config = dict(
    n_layer=12,
    d_model=192,
    n_experts=32,
    experts_per_token=2,
    d_expert=224,
    d_shared_expert=0,
    activation='squared_relu',
    moe_layers=[0, 1, 2, 3, 4, 5, 6, 7, 8, 9, 10, 11],
    router_score='softmax',
    normalize_top_k=True,
    routed_scale=1.0,
    balance_loss=0.00236,
    balance_bias=False,
    router_z_loss=0.0001,
    init_std_router=0.0276,
    lr_router=0.000441,
    vocab_size=4096,
    norm='layernorm',
    norm_eps=1e-05,
    tie_embeddings=False,
    optimizer='adamw',
    lr=0.0015,
    beta1=0.95,
    beta2=0.99,
    grad_clip=1.0,
    batch_tokens=32768,
    seq_len=384,
    train_tokens=373200000,
    steps=11390,
    dataset='wikipedia_en',
)
Below are experts of layer 2 (counted from 0) of a mixture-of-experts language model. Rows are named router (the router's row for the expert), up (a neuron's input weights, with its number), down (a neuron's output weights, with its number) and show model dimensions 0-95. Each number is 500 + 25 x the weight over its row's rms, rounded and kept within 0 to 999. Numbers have three digits each.
After each expert's rows: a language model's description of what the expert responds to. This comes from a sample of Wikipedia text that the model never trained on.

# expert 17
router:509481518455498509558493496465520508471497494481469529523493438485510450525497521502551479459467503521477544522484513517472451512535509569461499512494487483509492550513495517540466481510488508528463507491526519472516515504515508472469511509516480487455471524538521477533494495529520564507
up7:471510569476472521510458530529495441520474486504448530544469494509495495525501488521550492482463475521502481464455493531499488541484508472521516453512450484491469503456465467515507495533444505509533458512494509502480499492528522454461497495529481462503534499511521523548504500526494494460
down7:486531502485492523480456533483528471557512540505483505524461510534492502502514470544510516477517441519473499486454508503470459528485474491513512492541470471478476469487514491497533507515514514494530486550478480492447528523495487448493499517470490508553524504471568488555509502513444496518
up8:479515478507465507490449495469533474476534524439496492527413503491503509497493551516528508463506509443488495499508535509544488501509476511503464542514490522516485530497525490520499554518461481514502497515488497500480514507486489494456493491511466489482527560551499496461485475503514492459
down8:527508505550516495515509489474516489497533512475563480505449509502483490523510510508555514473485517457477526480490492474521479500476485478515503524489498496505474509500501491475535489487515516538519472539473513512482527494480480478473545507501485473530466540506517446460487509529488459521
First consonant pieces of lowercase words after the or a, such as th-ings, st-abbing, b-ranches, d-, f-, pl-ace.

# expert 27
router:498465497498489508496482501487536492455530488492448493468478411488503466513507508501506490487463499528536516485478471490491495490503494546502496504478525496499470570452530517548501478504482493517443467494513505467517487481467506485517473499503532469492484530484514494501468521539530552509
up7:491476464455526481562467504497493494466518519481457521507530486479534489485538507487500506473523503505486549517532546523481522527554520519503457513500490511470486495473478489531509525505479503491516511520508529552517464516515518477506509510446467532512440486535490492504482481543537551474
down7:518514496493490471481515496521510437519513486466486557516516492497495471456505511489503539546522480524501489512545560496488508518517496512509499528481503522520505504487525543475502545500513506500598509535502471432482494490460434510471512488502530520525474496491515499520503525476488490545
up8:531466515469472496502508535455512508487567518528500466467492509520501478514484486453472479508474498491553485494491509498515536487480454519486470496543485536519496491452495525519481497474465491480482471482522523493496512537493484520518488507508498523458506468497455512489485556534519489505
down8:471517517525547484478477479510508497516475477485480509483527530519506464481475527521504496508501459502517517512516496551502498474454544506466482476517496521506484531472504505488451503554471495500523499529490517498524457475477462495543513498515504507492506508519480497488498502502495498512
Possessive 's after organization or event names (Festival's), country codes like FRA and ENG, and dashes in medal or table rows.

# expert 3
router:463463517461518490556514508474503486473498507474492473494460457485496513505488514489512492479480490528503492474488505488470463501506526570481473470512506492506460531488485526545485514497478468528438467491538511491493496485506534506498520526503518486492500502486526503502535511554482500512
up0:530487500488494479515499487517548506487523462506487525486507498525513481522583469485515450489451519472537491479576515468494518469449457486535526485510475499510459502477497456516500484469519536481487520502512519526483487492442498518509454501545499453494526498501511477520506485459502475482
down0:485515515476545539510478489529484492503484555509501547488539513490481506448524521521520510508564485525532495462474497489486501513507512504493482461446479508498497504516446537498480503512489480479525500473481499513515492513520495490532485467497525558506490505494500512496494500486482537498
up1:536504504482481453547507484535474481514516528468524515470495458497464478496459534516476466500493534491496534461489487482491488508510473506481499527507514502504451530503504537540483504498475477480471464463500469495492518512503502507507493549522515495517479552504545525539488536535514498479
down1:494512469500516525480491525576463471449491485506512515498488514501480504467516507487487488482505475480484503514452532506497474508466466482506497474504481501496508507503506509514498496547512513526502495514461472471507500499502456506492455497469511511491492479482501510549533544500506461521
Sentence-ending periods and closing quotes or brackets, often fused with punctuation such as )., ".", ",", plus final word pieces before a period.

# expert 15
router:495442508431512470514496528489524450527529526488443497532464490519481462515483532491522447477478544521526518492484508520517502495489494558460536513505513498488480499490497465550460491500479519485448527464524544464512503520506505531529495483480509533492524497513515520489483495510539545483
up6:502506498497520516548521487493503473499484493423462507471505429511501491476468472506477502510496469511498535510473520500486485502493523549467455491485482496501523550485501551560514503491464497539447518488475471488538506469450509498464479501547488524500484480499493539534543483553526486454
down6:496487510567504488497483515485538501493475503521520501497466519470513510485480475481515493514507502456499510533467469501512514510489523464505484458470527480533502455502481443468506489496492501514482514457512497437498503549502497480505546442494487538497523453487487517517509507461489515538
up7:475544494498517512528513500521465502504499468475509507492512460456499479501516499503520478483455453504511507462471506513493480503494511491472468507484504511505521560480481533494483512455477489514501477506499456487532517443493511499504519542492522433487468479514474479509496489515486496500
down7:507520496478503464486502515496496511524478494496478509444476516489502461503542484450495539537499526513469499509516506506520497533520459479501507464454464516494480455490482423493483487495506469521509500467475514531515469552523520454525504489466477508476570462429503512485490522487529505475
Common or title nouns after "the" or a modifier, such as University, City, League, season, municipality, players, often followed by "of".

# expert 18
router:528522482426466515539502490512484505490483497491487495466498415523497495475516490502522459465469490546520514538491509495520505499505506508454490462510520492472521529498511491552472473528444494501475473501509474465505495509476534507494512548487513498471498482517504509470514497503499549504
up1:514507487480472525486478499484496520506491511537452464479472479507507507515457514543511502460497485506513517518516512552535505519495472463501482480522461452474516529500515505496466516516514511549488520526522481499521481486491492499502525498493504511449490495521543491558487480486483494479
down1:505532448461503466511447524540471546508500503528474480482477530536496518536549501531477483502500480483467508521523515534489501477482526484486521506534510517449556478481492469502512497509483507478519525495516509503440516505470466501538455499504487488467445541477494550510519474504498467491
up2:477508512465524517496488472472449522540515493489501461495453459444495517464484494497491521521525505548572502489468530495520524527486461507482523487496496517506536478535480513525500518494520537544499483527475520495492510508513510507478480497489505507497515485442547481486494573599462499496
down2:465474464505551482488462474457505489497467519472498491506522493529522516502533519510509494522503466514483541509518515537476463518550545479517474449534478471469474519507533469479531530541499512523484492485502498512506508510490516485478476490439466498518529489517513505463542462499510531515
Separators inside number-heavy tables and stat lists, mostly pipes, semicolons and commas after digits (0; —; 4;), plus units like ft.

# expert 16
router:486510479498468532550525498507513506505467514485465489498512479516513485495498513492497457429469527488491524501489533523523471492506473558485512470526517509511490529499487536553447516485461526506436499495544480488537520472517490510495523502498500502464514522519510503512486520537521535512
up2:484512471482481555493508491492498517509569503469516533473476522515478496509482505499490463483506547456457500487453520545485485520502462494505471468506494513505493475499468517512478507519507516467496528521491496505485527477453463512549469496503462489463495507545546522498461498471534491527
down2:483451503500510483490499498527465510517529492525475475520520519468547460501533501492508477531476521526560501491526471452492445520525513507506535499491506504496509522504489498501510467478548522501488465459491538460489502480493488518557494495510499484539475508524514464482504485483494509444
up3:528448484498527469515509472503515497470495512489489539505487459488495501484515519542542482486472513517537467457520483488514449499453532498519501496481493514514499507495492505501552543533525551540492491527482486472522481531509544477455488526509544549535489478433516493494498531520502496513
down3:501523503485499492485487509531543509492481486514505504491541487468531484524524516558508479514455488506504474498515496479460487478503493477497451477537458539502509472495506510513507541508492481471513528535514546472521479480548507501536474493483478551499449520507518541490514505515451484504
Connectives between items or numbers, mainly "and", plus to, by, or, but, than, and commas in dates, e.g. "11 and 12".

# expert 24
router:493506517469469494536512494494490463481515487467486518511453402486505476521505479463519482517456487516507532490468495529508473498505504512490486500529504495510479516441483473555456511523518491516483486481502486535537471513463511464485494532525520475478477563490532549525474517507521516476
up7:471498502446504549512519482522505495523460469492471531504499513491509511472507483499533491498479466483508499536536459443518508503478512498504457518504492474530481528501489479480454484471511534490505525538550475515501515478497546523499495477439422555546517472509515505475471497490463481463
down7:483490477513504489512506508536454501505527523524508489503505471484494513494477496486467441503537511490511502515518422475483508504494535487539491508526467480508496470483480504472463524457525555468491461506566516497498461525488536527529522489512522504497494524487462518471528546448529476508
up8:510495513443487517554494506507499474515494499541510476471467494517507486548440506500546463476507510488511475444456525482526477489551475485505490469477532509502519491525501487509448490515497502518514493453511545511541487493524484521481521495522469540451480512457489521494496495474534498504
down8:493481494521489492519466535526499495517464483493526488467518504501482506483472469508494526517530498499469521507498493529494499488521462491493498514432519472551515454498508489515484489490503558531499558500505497520508523522498481520537464547515484477480509463461511544497511489509467529486
Pipes in schedule and election tables, plus line-start words opening sections or infobox fields, such as In, On, Authority:, Country:.

# expert 20
router:496505487416501483502501530514467484477519468466473518509515480508533478491502518490505465472510496543479490494459489512497495483511462549477450504520519509526498534507507494539468473480442465531482528473502488495519479514510532513477501533529505467481497474477510521503521495507524540509
up7:454498456472506498504519514506476507511510484456501498547515527501539509467502495519515472491495511519475487491467528487491442470493506493509505519558505510500478482498484488494536561476464469514486535480508511490536472503514458552446545463507529508480505446462505561508508462515532477529
down7:492514516529487498492539490490490519469534482500490523501502486502502469512543459473487526523477527471537468506519504494545524507456509510507474482457486504467531507514466498453521502478513524531498493534513493519467474496491511449476494482434502522470446504508496486491475508527462490466
up8:516514456482498531525520545500557484500451493449482510517484508472492483484543525490509467505528524497485528514511532532473503514494495520503468508515563513511481531516483489508487520509480553467510539490533484494478552495494517500513470515503494472511515487490524501480512511512462534516
down8:506492506478518488485546538492496500526538526506531478490487525491477493482487512472506491493471546517494517488498553515487516482440457500475480550480493481509486471517477500553510504520490529478497529493563476487470497491497467501531506515505548490494504503458538540473541510480472503517
Commas and of after quantity or part nouns, such as number of, most of, period of; also which, has, been, also.

# expert 11
router:489513520484484524531513480479479470482515490518488514486461480512471496496497476477486475449451485528479540530478541494514496520512508528462475497497532498510522531483525508531473472482467498526460512506499486496512479509465496518468487498522495533456527543511554536513475497535525512483
up7:521466488430467531513514480502516512521463518505493532528536453462507449500472475505492519523474470483525497431517513477491496486514455500494469481465472509528503526468482481522495501514506510474508524457521495508478486490475488471505462550490496527509505551475483496511463514476510544481
down7:523536473527517503490533484469503530451495523511524510510496520479484467488533495478492503514518503460504459500492506480504519504511465473527500504503514512517554516527511465463490488508465497530488460468513529523502478529507494490457466502531495475537491498507532484521557526517484482549
up8:509484507496529487513467467459484490479468511496489450487466512528511502512528509457472460491485538537526519543467453543530484477527505504512516492517493500536512541510511508485458539500528494491487468530542432542492524530521488520491505528508490472519524469491529486479524457508468531517
down8:486470505487540500469515483481534454528472530456462500540488521518550530479522490510507501491479556516488522537485489518491477450508485513501487500477469500510523490499501518490501553534516534518530520506544483500493502486499496535487525556452551503559508446457524451522498468476480492491
Clause-building function words opening a clause, such as a, that, they, were, was, had, which, often after commas or although.

# expert 28
router:500481534470478523552500515499492512520510484504487489503456426483488438515495477499521498440463497525495511482487492484535503502502503516475476475473518491495505571491476503572473527484501517506468500470494501510497467509502556519492529540492491472508504533496525482509504481497503507491
up0:481453473493484460471506512515514478444510487507479504511461516523480451550512493440515508479438518509530487510487483514493456493469473509473501464502472505537515486440495494494504467506533485533473511481461522472493493507492476509518474501527448487472529505510537524476468464515532501461
down0:506503530514528512507530524452502527501511544488497470566539611497465506515492472502499517534499490512505522497477467489482507464489524472469477484490473450540459502525512491475488495478479522459474491542494474495494503527491521490528468458500524533532508493517486497465525505496476507510
up1:466473492473488445508503513514495457486514538523485507479450454504534532501467492444500449486457499544498510492504528515478514508546531559454517485523506517510506514504499487511492458508443488464485462497528507476488502515511458516500512495509481497448492477555501561473491510529498521489
down1:486542469536516467514520509512478503560514492525492554473497544477471506508527483514506494442468479488497474538509533546498511488488475546479520470494499513488509501509496495488486505501514490495496484493524490537491470472544497510468516502550468513497552528515488461520524502512510464472
Periods after list numbers or initials and hyphens, plus first tokens of infobox lines and section names, e.g. "17.", "R.", "S-port".

# expert 29
router:488505480458496466596502512501543453479484518496472499495490407516494481501531487505489456452470538537521516485497489494525505521505512517472489497498519497499502538501510509520460504486488512514432484469482520479489526486500511527522529503501479477477488504504543515481491491512523526507
up1:451515526452514496505525526511506541526555513517453522462455520500441508538497483474530465504483496478533532468477481505453495483496475500492466541535492478486504525491526518509502540517504526469516504493467500568513507478554507488479467454518496468441513525477538490502468532493477513464
down1:520514479454533518524536511507499533538493466512495507474491486495493560460516494540486527459503500502483501543474521501561462459508475467480528538456474503501488518502494503485504508519495518493555498497466479444469520500525513537533530528469516521514525486513502488537487473477469496502
up2:487488461526521457477518507500517536509460489507524505485547452512444492454535446473507465517526481490556562499516461517514531514485480518508535474461495499495539492523528513503477460514524482519469505496533503511473491508506487551526452522527475519496494468510514483499482523489473494490
down2:487460530509534477471503472451518467518512511537509490531507508542503506548515489500457511538499463485505544478511466456520511521472494525479498522505496526478490487501492510484474485465481484480520509487510476458488578496501495517511521533456471519536518477517502512515497464496452511501
Digits, decimal points, dashes and signs inside numeric tables, scores, ISBNs and coordinates, such as 68-71, 56.3, +2, °N, ″W.

# expert 7
router:534504505440511497529513490464491487517548504498483499551502472501476443499491522487485471489467514531501542507486480527484491493500519522450508483498529489485489513502498548521463489501473498495445503490524538497508506501510492488487488478512514518475492509528511528497454493563494528489
up6:513486500470505505528536543482481492502502474488525493471451500523524473512484478492531491511455513518495511523518533495499451492492530490488499480483532448515489496544516508512460531491527459496469474514516510491500531480514505509530509502536506500483498484522540529510491458515496527475
down6:446491514538482540473517493482500535503525458496484506512503476500529483503544491519515495464510472482519480504489499485521530473505495486519477505539523505507540532489489518504525489492508526532464514476485500486466492518489510505506538508508486503494471536484459499503532472514495487525
up7:466532523486457533498473497503476494505552490487513508503481521518461510520479491513484495463477451525523511467479532516512533474490472538493483539489489514498508498538484523517509505556465524522486543556521460508549457458544462521476479503492515516495523495466557523480461474473476492468
down7:523490512473519434489473555491522497516528500453537478541530492497523525545497503487525484511501476503520519544485487491478467532542504474538503498532490529501454508539518480504479485482514500523498511470526545469505438535489501506516516460473508459521505487494494559482498460512501501488
Capital-letter word starts and early word pieces after "of", "in", "the", e.g. ens-ure, B, Pro, Pre, include, fin-ance.